Weights of a small mixture-of-experts language model, trained from scratch on English Wikipedia: 48.3M parameters, 32 experts in each of 11 layers.
Below are experts of layer 2 (counted from 0) of a mixture-of-experts language model. Rows are named up (a neuron's input weights, with its number) and show model dimensions 80-159. Each number is 128 + 24 x the weight over its row's rms, rounded and kept within 0 to 255. Numbers have three digits each.
Before each expert's rows: a language model's description of what the expert responds to. This comes from a sample of Wikipedia text that the model never trained on.

# expert 8
What it handles: Auxiliaries and function words. Verbs be, was, is, were, has, had, been and also, his, him, as, later, after a comma, and or a subject pronoun.
up0:118158132113093119128096085166111101106138107170133159111164087124125117149130130120136121094157105139133126139153129128156143137104115140096191102136144096155113162156101091140153122146141156157124127134098157161126158123131094145167081136
up1:101096127125087152108140147131168134046089128124099130132103173141146160127111198118081128099152152174113117114122115149103120085105176134100140077119141142153145137116150140137165165135118123115122132114147084134115157116125114115168123090
up2:132098118107142133091125114129136131116122137168185102129101093135137164118111129083101118117135158163098125097183116145090138096100158149172144120147096114128136120126114134141159159133157139123116116113138167080179141119155099133140165151
up3:167103155128108107115117106125191107125100153114141112114115191114105124148130128125163136076123155162102143102145115117107134142130146166165155102119109112183143148149099116127109128105107157147152136115127158106088126096164101151133127113
up4:123109099177099142073116102137130089146125134127093126114146126130074122147102139096127118135126139117153129097129122115111167116158108166098155088089129106119099117095089156154087158133148158120143137105143101153149061139095152136102184134
up5:144111098114138076144149189124120146140129142101079153117128123125135181158119126143120116192097140170139145114091144115147146118118120143087095129118105129102144145164086134114159081149158173143156117203137114117173132104109139150175120118
up6:100179086138126140081079077137109112130106119135166177132115099104144140135139109101169066140163120138100121132116120116118114088111153152133109132130170201102137135173096092107136152136106147130120150167130153124119134105140151107152109120
up7:125152101158150170143123156133121126136098107173131127085127146090073133135161114084127148124157139127168153128140142133136120162137115115125118133143146126150084147106122145162141112122116140122123139085127124160105134126133154100070119158
up8:139123143137162124147090122135134156105133147171115112160137102124123122131109159142110145139125084162163137094149127142146152105098120111170099134147157127101145132130119122160178161112129114188148108126131098150142135174112136088123105101
up9:186101136155190125085101114095142096126090157128134124105103126075112101168151160098130124111177113116158125135057133096143191091149152160116131136116091150148110126106171088134125135119146139133130106085150146135108154109159123117126117167
up10:107141147143140127136121154101162127165140102147108113147089163112150155158122099119182127134121145149128136104130123145090125132115096139116122133062093126107132113160145136122124174122140097143103115202143121168097134110110075110145126142
up11:115088141137166152114108116123121105096103086116110095138145138118161107102135140142132157129136097121100126146173133109092163143164116125082150140111141111140149136130092125123134094114155165129114149097128166147114126131148123155152112134

# expert 23
What it handles: Line breaks and capitals. Line breaks after headings and table rows, and single capital letters in codes, acronyms and names, such as M-A-C, 6S-L, Z-huang.
up0:098105103202127097102155112103117107170127155107100098167139155131154110085153092134148154124128088095144120099121141088091137133108146139105138117175121106105094095111158131153116132164153134123155089179121127106128162090139117108161144146
up1:112116121149117142093117104134118144142104124154121162119110108115139180144098113120097104111136139145121129145148100126126091133213134110156165107145142127099158142086132111130132119122124134126108084104166115083136151096143161083104077175
up2:126168114144107133148139149132120098108118125130151145159102135087116130135151158162116096120158126127153156113125158101132128111110122141106115172119110143117105102137108109116109132121155139112066141148126120131140093103145108128146084116
up3:119120139130172119141083123130118135086134134167135172115126183164098135173143123122118153151140177125117137140122123068136098135142089093127110126144193136140150091098175129174167109178175124105113117097146111152118137163117117129126120116
up4:093134118115158122147098094094134106134136095137129135097149108087085130112143141169116124152121112132129107082091097080155143162147132113174164136093102119177128133086172146116120116156141140150144096154147132132100095160122077169103153118
up5:149137133123138137117066115094136146111111145130102128161143121132139169170145150108121116165134127127155119119116156130126149134115099157126141135141158100151124133164111143082143148119133140119146172187098110164061145161088093148128144166
up6:104132137152154167146133073161124104123140132130121145147131148132131118107121140152137184153130139109134143147156130158112083111154120165118129144156099112140120113116157145123137133160117137176151123172135088137097115124097135162156127122
up7:105182123130169150144132114175123181130110116143176136138093152124146133142123097145138155143127090111157130093150149084170126120122104132132116128139164146105167115133114114134108114093108141114116087133138151129140111163098149125106133148
up8:081150105126154150087102143095136118120131133107144172117154162158104148126107129119185156163092119135132149139152105142138123114121117130160148109139179105161101141159129104106130163152111097118166099135149106140152136132097076132126095143
up9:130165139149116077082115130130118130114167067171074153065167179185153111120097118139102122131138134130134142114135159125144139134139121152138058161114115102122097169132119154114120105156112170156121141112148124164127124151114090131163127131
up10:085143094126088104122115136167147111151087139142130120152076145106138134129112096130110121132107131125150142113139136125178156093174142140093138137165129129137148132093105157119137123135106086127150082141097097115154100156097149148090082102
up11:093141116161140115138082139142120135123126094113121139085103087133108112093082125124125114151163146102162108121138118143143130144145149140117125100126138119098188134109097181143099125101156131121122126142103089134155137179141135134143105164

# expert 10
What it handles: Word-opening fragments. First letters or early fragments of ordinary words, often after space, parenthesis or line break, as in It, undefeated, merge, journalist.
up0:152108150118148140088146152141086123123082117135145152107127128079132095149172082147146132142144120134138150120117127122111119104139109099165105076124119123140132116139124136107098145118152130111092156194100120110129095126175162128103115104
up1:135136133122087106150140163114103109120175132139169125090119111143117125136151140101104087129180097123102122121114112132132186116120137140163147114103128106140120144130101151095136149115139167130127145145123126130117148124121146180133130095
up2:135120149128188160181131103131135147119138116108101104107115102151060101172072154129106116134152152089129140115145149133088119141132113104123107169101130179159100112151139109096096107136137112093125153112128142132183127123144168159117125087
up3:113099139120160108130134183120167081101098117131131150170101095139142096113074078080166143140119113160130147142127134142110186152133085112137088096112134111156099125111153130135149123118144126108083101132141132100113117163105161140112132148
up4:111097102125111107188088109107141127097100103154181154133114119177106108146089146155164114150138129114106147150123074145169110146112141113114169128126123133098159113092132115160096148129142129166127149139124092103132167124145133176151116143
up5:101119152153115118122112129160154129119119081101104162088132159159166137110128139102137128146119096153142123120128116147129149134105143150094161113089100120100141159111114138158138102116092143096087124136146079153115117198126145136152142070
up6:139125116144133146136117161117123108069110128115136105151090137113151073106158118146116151115085091140187133147135152130138163147173118162110114155128117116102124069128158114149133152155159100187163087161126136115060104143118151097126147116
up7:105139104117122111151125093102125109141111139161152149147164132148133146115089158126112106154104104115077149136078118117188141128093151173119105111177069153104135142135098120131125112101120106109121114132154102158146103112081115072123120106
up8:112097145136137155142159143153156168127101117093108133146118085142111117139082138109114114101130136147077121106128107081097122124108114133128068159123074153068106161124104081176063144185100137118146167163110132121134160126116117108136122101
up9:147112157095108124140128142127075105130134132105137103146103125117093119162134172154151147105129181146092112104128104129144135106123122111154129131140155166138139155199087145114118141139147151144141142147101112113119098109144148167114181149
up10:140101153143112131149155165160169111128094130172122122155076110101138135129135157111155149119127107072151121134073094112132171098086099145123151160117151134126109129116149141105136081132103090103124088098166100087126143130151129110115130117
up11:124137164092132138149129161119121162103114116157141144144140148133102142148117124099131154105095133131128159166158155123102097125132134103159076107112155130130140131088095143105128165123120129116173141128114171095162139154156122125139093074

# expert 15
What it handles: er/ar suffix pieces. Word-final suffix pieces such as er, ar, es, te, ated, ers, ant in smaller, greater, Southern, Alkmaar, subcommittees.
up0:138147098084132128094138096126137122156140150128090098125107104066111144101099116106152147170162114159136102132131119070143132129151128133113136137069134120116116128117103116136123134157113126164181151172121144135142125130115176138106152113
up1:140103072114107110166113112157082126139159113151133121108117135140103070141122176103131137128104096167148149136188146106142156157135111124105127118120156094132126149166087118129138105154138165099112138074140129134164105096137158124157111141
up2:133101148131098091116154090110131129168157133162199104109114064147131140126155099110133130107103105113126118127129134152115127161108110127118100101066096127119138144085142151107138092134064142086127128155105138097144152142133124120142104108
up3:119107130168141146127174125153110129123110098097142164156119145158124121129153156166145103137165109123126101126143161133126114145151136125110154159184131145136168094120101160118155135157134126135114150098147144151134139098116092128143106100
up4:140151100107138143125139171095118136115135164099109159080148103160129172126128179070114095134140139142108131162134144139122177056124171164083084135113139141149121144142120130121126097164135144089111119140138108135158106109131167146119107132
up5:099156140104115130083069135130146163162197145113080152080101151133153121131094138187089121131151146113122152133111124128100126090094098153091135151097117121095148127131135089134107126131147146152126131115114142154117104148143149110121116082
up6:148142150149141141172126123124072127091172134135127142094120138140089165104119107131134087093173121115144135129100098172094114134074119113116127148127100121096096130061137111147127105123102121085085112122135124160132141103132121129125137150
up7:102089079161141129170131155087081105075090148129126090133134163128120159115110144107144089132119118131131162160118124142128165149132172125175108140100131112137122183111117115141131148161141118156134089126147134171105148110115110120161149126
up8:130128083094099151158119126094134116106115138123121125106140153095106112124163135118087107138114121097102121117170179140107115118145148135169154075132113086145145131135132129142121133146142104114156156083088174119112112121095110109131110154
up9:153130085141134115138123096134133115111114118144086102162115177130118139133160162114125108160145124099136151168122159107158176127096089127130158108134136092128164137141115120123087155112161123136125132139105090140165130152090137148102110152
up10:122153099143109121129135112117098126117162150127116137128136114083106127119122076127090120145155132131139099152116163111108131120094159114144154121156091156131133139118132132124129115111089122106140135089139105165162112143135108115125123141
up11:172078147105101174138142107092170157097145122144142157116078121140125104119095138116090123154167090110128127116156138152137102110192120126169106125150123140149141118124106086128124137116112091112120115181117147108131139185171133132128124098

# expert 2
What it handles: Word-start content pieces. First piece of a content word or name after the, a or an, such as pro(gnosis), ba(ttle), United, part, Car, up, out.
up0:113112139087142131107110158140143105126073096119128142102133154121116108161112139120148125143164128126138132109102144073112142146134132144150153147114106144158143143106115164150125121153149110134140171142139117125131120123139101133148128166
up1:149152143103159161144113102153080100138148130119165140144146157131156152118135133156103131142162134177081150112129119114104113130136101103138125118097130089104153119113120099126142159148166154114114148084123128113124118158158103131143122160
up2:168108153156132105094103133149122147107129147135101125143138129142157153131183113125143135131097120140167178121150136116126130170149125116149112134092141103156094124161089131119128151119120151147127147121134105152123132071140127145127144154
up3:129100150135143123116154144099140123143132147126106137157140130095116160133071081126145163143137149120154143091128076128127138099131129129141125135154117130103114126105092146107125090164137152117134151136097104134097148124090123135085149147
up4:174128136154130127172110100094127134102163136119112134138174099080083161128160142115171130106153140114127093121132139120132093147112147077137093115162123117119127123113162158088145108131151123107109093130120114112119151186119124111122125159
up5:155129153171100124162186108072147110155139124117120131116159154117163139096134105097143160142147110142088108147139113163133136120147121135135113108115159166162088120150142148121126140132138115145140147101147135155101123103106118097134135152
up6:134120119110127149133107113128128112168132115140119129124113178100161157122109096108142121118095080148098154133130112124122112150166182122102120121062120114099061130167125087121173132104106120137150159133134174137101103121185127172101119115
up7:088106127095148164119130159106108115119094118133120071151154099129103126108144173128081096111154090103094151120088132133135117119134096095147141098147125129104136124151102129091133153123135121104167171127117133059113109146147122134189125109
up8:126125136118124177152157152147137130096172126105131123172129107134114119165126135151125120115123128076174100125135113139153116097158106109151120123143106147130138134145161113118129130071120118190133119127135110090084142136136125145128112131
up9:151154143151109131138147176148111139133138088116140091071080169198100089108081158127124108140160098134107117176145121134147129131130146097104126143142117104118139128130130105088118132132129149139114109131108152077112140112118153142152144125
up10:095131119125104111126083145135129123120157136128122134119136133137107122071098148164143148132158142156142143163128108103146130074123116101126134107177128129154104095088109172123158101111122144204123137104111160095108135122133128141101140147
up11:141094117139107107081109131132103108112178129156140113103122098126119125115089104131143146136132098112118165123161138133152135177144106110142185139090185116091112113131194124114147149129126117163110116090119116130143128141135164155116161110

# expert 21
What it handles: Mid-word pieces, as. Word pieces like ke, ro, ive, ne, ide inside words such as respectively, Video, Equine, plus the word as.
up0:122112111173140123130118115142109168128115160102137136103095155153126133104140151101114131107129140133112123125105097110142131105144151160155152172114134153148149175129136149150131156109065159144199090117144121153091137161138107106178124142
up1:127139128143164138114161149083102091098112140089150070124112106098100145149112176136153112134151120087158123132143103099122098129156125119127145132139153142166146116137128093132131136123154150148131138169116119113148116124151091115132096096
up2:070155147103103070121152148114118096126157103090138093149125126142131123114152158160080110098116112108088132164116161111127105116133103110117098112145146120093131141078127086140115132160095121141165128104119136152152101158115124094126118148
up3:132131145101141126165121104112176135135146158134132152127117151121104135171143116141146109149118151111095135174125129137125116077139117093072105129109090161140127076111144104120143134119085131134122152115148136123098126144181178128130136145
up4:104106146130106150120106090124135136143127151158152151138107119147159132064102164100136100085143110154090114152151110095117107109162135059118105098175123124085082109111150161116152103166137114160144149088101136138075157161142126116139104160
up5:128103132132170170179121094135111143127182156093159149125147176119143132152106099143131141089121129138125141079147137123101141083092140132128129150114128110165130105092100115113130157143149121101171100113147111122108145190128156113128102127
up6:109122131047110128131136107115159153108117137151161139119126128115105132136174123113121113101124117115152144157138146138145095182114117141121100121180114134153120113133147083128094099126158130148117126212096109142117120152110110129120121127
up7:151149109144140107133078137105150157096153177115096163164127150147115124113132171109128122132130177145156145156091169118140141152136125122096123131124152093126109155140125167166074154173160119108139127147103160137136131140149080113123140141
up8:112104152085157103147149131148108112130122121130116134117114127110156117082117118098098118107131128134111146111120150103154125158104125137097108108141090117156142104101134167170116105137132089109158139109166103106196115068140117169166128102
up9:135181127128148133103097123122157147125188087160160210105125125144129103131189116134138166148101143112144102131109107125100118150100144117129117114127160126143118169135101103160131113111132159151096113166123140137109147146182162106159196108
up10:151109138127155172107117151090113132120184073130146084118157152145149099164109149142086145107130139138154096118135128150126099125138125144133125113136114123101124134116140119108122117116130114134127172143135151122129108140126135100129195155
up11:116098082116132100133103123148113066125106125159128140095121111133116103115170069108129133147110148110162093125157115120144114121117175146131107142132130107125141159194115123151112124159119168100160092113134137151159123111136096074145113192

# expert 25
What it handles: Sentence and line ends. Sentence-final periods, line breaks, quotes, section heading markers == and ===, and decimal points in table numbers, as in 10.38.
up0:152129070151158097159104130152123159130141129119132149138146121130129140069141143154114149138129192116112110142139119164159116146188125180115153128109093149143130130136156121169113149135148113154119163114163133174095145087157084119135170169
up1:152097138150148142146150145116123141076120177145080087047126153136113124150108116131137114130113118136164139114148121158163100120129159164138128072149106112114119138153124161126094172132101156137139110160143158137143141156170109119124115121
up2:155152143107179145114124116100102118117121122131132121142150112102132139121139132145106088153107154094114115086127086087139146160109143118116109148106144107067192150126139112134128118159092148128073101144132166125113100101128108119116138139
up3:106117143160137137116136096125148155105141135128149105148138161141136170122098106134136115110127130165151071147157130138147177116136157156134169160158148116117100135127116131143108142129127136105193135139122123147160181159133121146112132134
up4:126120131170136158129154150111135124090144135124117113110174166122107144162097159116124097158133126105123114107070138124110123099111095154100127164120075134138108163147127161107131131151142148120095124111126156158157121100152179150127149097
up5:074151139162118170152139128150127141107126102146090165186115137153137133135067121123120080142194092112156114131122113154117147118158138163119117167125096169173108140127124135116141169094110171138124100120130131128119112157137119123140089146
up6:111153117118107151140134118156184107094129109126149121129132107128107094109136130120121126124119143161160129127160109126122145094174113132133101151157165086118093111163154118122154162163178145107117138107145139136125158125114132142130107150
up7:123124116097110130109079098138147140195111158140137178120125156116130139127139153135144109133130158102113128112154147126136124111153114102130109137152136132120161128115086139117138111082130145151130104149173122101117132142151145109116105115
up8:091122116154112146084144174127111144132145127084104109124113153138120137119133144165125134107115136109095148137142104152184092162153158143123139156140127056136142124118134095127143139107157091122142122131095134159153127111159075101123083145
up9:125116118104143121104130157105099141113139158108131110124157167135118127113118167119141184091129173107154107112156155076095095111072102168155152147170108144139168132139112137058119157180155093130139087138137099097109109139159141126171148128
up10:108106159134134105133182112122143141147160142136134142147120131111141156166093105111173118098136155130122099143163096145176155126141126141179095153139119122171157163137133125123133116197164088117118156105130125129149111122114101113154113147
up11:126135155098135193107096116166141157163107113115123110115116099166099144162139142090096131113120145130159136076106121104121117129165118141123118129125100112099166114155101124117134133082075081135110134132164144122146125087147159129105134134

# expert 29
What it handles: Re/n pieces, table pipes. Pieces re, n, all, ur, q within words, such as op-posed, p-ur-chased, sq mi, plus pipes in numeric tables, and Total.
up0:086147141130127098101177108145124134112097098183120121092145088118176134137165134103144132115142114110149148136143112165121076119113144138094155117106130155133129140115103129104124107129154124154142156139150145147132131109134083173142100132
up1:134129130116125133127159167136130116152161143126071104082154148111115123143137133106114123140097131135104114098104102119118110139110078093107152113109100132118088116130148101126157126117108154153118144148129120111097173111124089093156138127
up2:158138107075136070153138109130141128132128156112122139104143155177166116114112105089153168072110113122156145148166123099116116147132078162115119127164153164107170074138158134153158168145143099129138127134127154161090143113101128107136122131
up3:092122135138132119136101101131145128110094134100163106137109117095118137049120129081074110096134100172153125103124141133126104089140156116103135126144157156139147148119108085107131158131103114097090155114072126150121089123149140128104124063
up4:103056128121101112117182142069128143131144094107116093149166082153111166119142158131095117137141083155119112098132130095102138120110092117104143075152107125127169117105128159136102112131175093127117140113116132132114099144116158094105125132
up5:181158126112161126118138180123108134135147093127133120081146148124127109113168141131107144162117169139142121119131113108121134142177137136128162131144151142121151094132116138081136139150159110109141148163118154165138151137121101126111112100
up6:122121169142115139122097165110111084086114124093125128109142114158085144129134150100147140120119103120129101123097161144135107102144089137114175097128160118106127140155154130163143142150180106123124143113162180110090135116107143161117162095
up7:102136105139171142101069114123124113137125132126115118123138120124137103138159117155164163130136118138131131135166124150138151112143150150165155136128135136146127146144114143212155135083129157107177112140119143111106133148105157129138143142
up8:114128166160111141102157148122124139105129132126183157145132092115091124135136153150118088102143127117151179167102109130113100139141088109131150146104130114161140141121118120132118111110127142123111120091100141128110123120130201157168184111
up9:084115099121192126143150117183123130085079142176113152112123108203112156168133130134110127106138151155125115115153115154103097132121084136115139123105110131114119143145091121121092149114149132142124112111120123118141121143070160099132137122
up10:096123151169093178147114119137122147157142082155142093156144120155098148123134138136142122093114137126140124124155145155137080121106124117126125135118133135117157137165080110150100067131096110148081120074180119144128105073138124094159143107
up11:077111143088137101122078104145105116118116102116144115161151110119140074135122147140167159153151105108136123142132144132110126105111138093160117146150170091136108165137132092151148191176145158099109091148142122100139065093112116141127119156

# expert 0
What it handles: Table pipes, prepositions, dates. Pipe separators in stat tables, the prepositions by, from and after, and day numbers or month names in dates like 3 January.
up0:104146160100112130129107119110142158119167118140149113131097111170141123109130158149102091133075089077101115099118126130139143173119114155113165138155167105117134139114126108161108113115123137116099149118139160132143108152180155126115139127
up1:111129141118133152137126135167143112162164156102107122118108105146111137136166156085172133153099105092138147133161171124106097098161082115145137146108105145167110159165095138133116147151132097092106105147154130124123172121180141097143165094
up2:167147137136083140177159103095102144092113161101132109159135102096168066135076097093141137105126110101068138123162152128122110152114098120169164124146137134114129133139118160102144140138154113171151144123138153137108129085156140135168079113
up3:123140111124109134094173166092108106149124098139125143132164166116133120089138102110117062109116114159134162110120129123114160097147118137121126103160111126112138171176117104147151178142112111108136080118148136139094107150147135112083149102
up4:134096139103090072152108126114122138152165117129115158134164135179147106170141138114112151144145117141096087101146139163097132145126163119113116145134104098160109177140119124112177114118113109125099073138116125139149152141179101104109101132
up5:108122090150115137143168115125105157122111095125114114112129142136148133130176136159125145135148142127119113124145109108138106127159079125123151126127153128170119103057116109150092102174137155139156135128178141099119129121149118090111139155
up6:127135131115166163182144128106116146146157089128107137117147135087154093119142145092145095102154129140123147140119142166131134143146119135154106142158115149135095166145186134156108098113100101121124136161115158135080136123109122143165125133
up7:083116135164171157118142152136098128158156157097151146140107157133132114119132131159111124131113135124152148136153106155124102151182122131162146135160128121095117147090138121122122105105163122082148115130147141122141145150110111124128110147
up8:091134130132112124074179118142131092117120100137137132112109156142133179182111139140145166145121084109111121107128119123136128151143138149139103107149132115120129076132122149127112143158086164141124152124114109119129090160162141124140140142
up9:106123088136160109074151144134151119136116159077176161056153139115122115136119110110126130194130144134151093065185132051136080117131127123142170104124158164171119164129113109149125156123126077116108127107134123167098147115100139061165092144
up10:135181121135123148101133105128106117104134176106110091214111162162142143137119085154142158130153144118167082148103131138075198139137119172158149121149128110140102161114130134104173127163154152128094141116134132111101128096113123105145163130
up11:079117157165143163117156136129111151145157102125128134109100173129132103116142112138121135164101095104121132138129140114123067177107137153155084148119093166132065145112103128170119134102149143084147118121129129109150155140141133135139144115

# expert 11
What it handles: Mid-word consonant pieces. Short consonant pieces inside words, such as t, c, g, st, le, at, in sub-st-ance, Marke-t-place, Madagas-c-ar, le-aving.
up0:084107070162154120134115071123096138098116103169105096141115136100145125120079149118159161167129137101104131136144138117122109151146098147148126101138133129113140135144099180129143151127143109141115132136145147145085141150114134135107066121
up1:126146110111113162123131096117166139059172119102132114135139154129148110194140076148115179128163157119106100141132106095136154153145112106145113149104132153065099105137098175068114102129148125116069154130134114121132121123144143098100097129
up2:154122121075156093160157114124137143122149125147173110111074095144129137129099112168106107122109102150127113095125157114156148148070105157147149179115140143130139141180150108095112152144109106095128128159110096108131105147148117091134175156
up3:193097109171123140117138153172112107155133138106119140118110127149137126104175114072101086118141108160096083092152113158116152124142112157077100169116137092145115136119109163137113155125149134177130144121127117068119143123167155110098099139
up4:089129118133100138141158108119140128125115130161192125163113106123091134111141116147117170135118119130113172140151124089124110118180093111099110075111118137146165133133139127109174122121158104090111165067140150104142127090099176124156151104
up5:129155129134116129115130100092100128074108154159071132139160135129142116134112132116117120109157148114155122107144141100137162144129151166103156122125139165097106097135122115087149072144158138093142113093116158093096154148094106130116126108
up6:171136161122123087128158128123129121090093143159156187165152132153105159103088134130171102146131103137103129156130127127159114112146112165085137112151167119081145117147136177121186154161123128128133120094138095119095173127122134109105133153
up7:090164167154124120087121122124121147179143088162115139134156144154140136155173156124146114080136118144131152165106131184103119105125151083127133139138122147141049149151130155150135107185133132144109120181119126121161104092116126115147125105
up8:120115075141138157153070130129098109129155136118108122107128114148107084115120117138127158141146125147085152118087136111097133112113123173166151125135127132106166094108104129141098116173144076161169141104125103124138155125119129167144121094
up9:148118104116132167115105148091102113117109129125118168154128107099093136144104112133126148121178130103124113104163136062128163166130077114116118180120158129194113124102148130137140105082118122185101136159131110097127111120139135125125113095
up10:152106100132090145115088118086138129083134104129137136129153148131105144115129170105160125128151150117162127147106088131122096144140163162129107133140136142171118131153150125131134103124162150143077066121088097098125125112111115150098137143
up11:149144144111134138088150092128116145143107150157112143156134112158138096101136099139126105140149093134090155123164125120098120139184125141140120177122142156141121162109094099146129135102103174162129104123098107132138133153132096116157103119

# expert 12
What it handles: Name-start syllables. Early syllables of names and words, often capitalized, like ma, ta, ru, Ho, Mar, as in Holmes, Marlen, vi-de-o.
up0:119111149129155120116141155136129138144081117089160133114121137121119159118125170108097147146150102096143135131149136115152148116108110135167094140081125124139124094132113124110139127101106135117100157080138077135109083164115123134142134089
up1:106130071085088135064129171111072139154102159107159123136104126084129103128075129081138123084100147120125098129132132147108155107114142118152150132113095128121161148153121094131127142144086112116091131105113127149125156135140104135099100154
up2:130100168147113134114098079111091124134132121091186126139107131121149121165152110108134147094099132121162138108115131143103114135155132127095103122131099144102151114143134120106127133129125130086123186100146124076142164160171130195136107135
up3:126077136106141095098106109118129115139151153135111139109122124119159114131175138135097128089120120148144119149150183105096117120086148128139116147142163139078093123123142137118101143146061154119096160119138142131152139128132119101080115103
up4:117118148131134127096167136143106116164102167099103110133111097142145103124105109136156107117103112154107120110148086139203139103108138121102129124145119131124140167162168121143130201118120146149098121177140108105172143093108153106120135136
up5:102165108154123177146140152147127133128114134167141112152138113115154137085107101145151118127097143117123106112141117127179161093156167107096131153100155093118109164145182138148133147157152100124104115130078181151104124094135080114153116083
up6:165124118076124079092126110134140113141177142133119126123122085109122134134126144139113131160102120120119132138148120125159141117140129121135123082119155086130114113144147131133152137073140093085103094152130148158123168119134084114085173147
up7:149075100113146151149120123097112138148118214138148112123117130126117083121130151075120130114165170123113140098115101124135105139127128135110111124140111099115164085099145098121131156115145120093124157130127124128134115158115081127109153150
up8:145173130121121141132096129137144112120139133153154147154147099082099149142095050097116119118131123089135114165120122106112120114095146149121121135136069128111131151089116138107123118108156133145131088144080121099107159117091163161115109144
up9:103151120132153164102110162114095093148154155118172112089122165077146107118151104138165137162143142123156135162135117109143093110149178128156120146124114126145120152107123119105126133140130104113117116106160126128142095140093134156107110132
up10:131084089144119163141144148114128138122138103161113126094143169139123141124117155163164150109117122128111105122101137184136166143146151163139137118117124090154109128139145152120118111130130121163117141121108124107117124090134135106114095135
up11:157107123123135126103137131127110133144151094151115156140158106111096139176085119127112128130158137114118126117106138160170120097150117121099117140144122152135162095150139136093091127127141089117158152147139151125130156153129165107156164142

# expert 26
What it handles: Plural s and "to". Word-final plural or possessive s, as in Titans, plus k pieces, the word to, and modals can, would, could, will.
up0:147120122149122146111162137166134138139141148110142131129134117159117141122138095117095141161126134106102127161140092156113117151116128140137094127107101125154108111146163143151101152143111106150096133107134130120123120147149132143103134098
up1:095133101128103138150121107136175139123154112109116111132106129167150133093114112138134131109142116131138126153132117163167113119120092146122138167112112146136116122139161110141145101098109172135138128136117155118111130202116173132136129111
up2:115104119147076125122095167138173124150124116157147150153126099114117134113121112133151149119136156148137172147123091090120137141132129135122130105107144150141178104131133094107113122141102124133125140142145119104085135118093151138145127129
up3:129140072133153099140114137129139134161177109160140146158119172099119166164084121127096144104175141149176104121108121123105119112150133141158104099061128135131135136148130138146162104133132147165154115121122090163087086111179163093174097163
up4:107133118097109101115135089136094142125126155141175132174081130117091128131111096127149117090144118106124132116129131140140151134111123129134078162172162138155133141125084122101154099124076097137112169147103152103065125121114112102123143109
up5:150138123119103136132173137096141105113131147154124064153176105095188126131078085132128160119111144112160120173112151145142138137159136106182128109107115119133151118070116137099190157150130108208138168141133136092136090114119156135136147145
up6:168105178086130109131129136156138160123129155126086141118103155134136133106097153084130083100121155085131124098159129171161118116116096156127110145110096120156099108115096124118136107140149100123141109100182105107144119118110120167181115122
up7:141149126124151103122130135143077112137196164124147131120117132083103198150121124160128166154138106157094124109098112166121162114079115121143130162138141129119155129144146139169134127109148163107134134092141119114115112145155131128112122081
up8:110147083142063119109152116134131111090098101149116075145150077151160110133122115112120135162110095130137124128132123153130128175120159142088105138111120130101122131116085109106126156127063166119092154095116128111148187148163126132139080124
up9:120102133151136109142159130157132101148116107115167116103133104122064165119147098131143157188114162104129092142177170149121146141113101136126104108135123112134158165118142148120153150088135123146162131101121102128144138110143141140216159171
up10:160122150131094113173130141136130135088132131129140105169101174123124139101112087112139098122142146115160134083110150131143120074178153129120107165135095153129120137139108131130151078122124137111143157099097174137092086144142127158097106126
up11:123114125092133124105117128134114072096115149159174094137132157108122117136151145145104124135163155137096094106109123142112155125104124132167144114097171100144116112143092138107107138165133121110124177127140163141159097144180092112150176116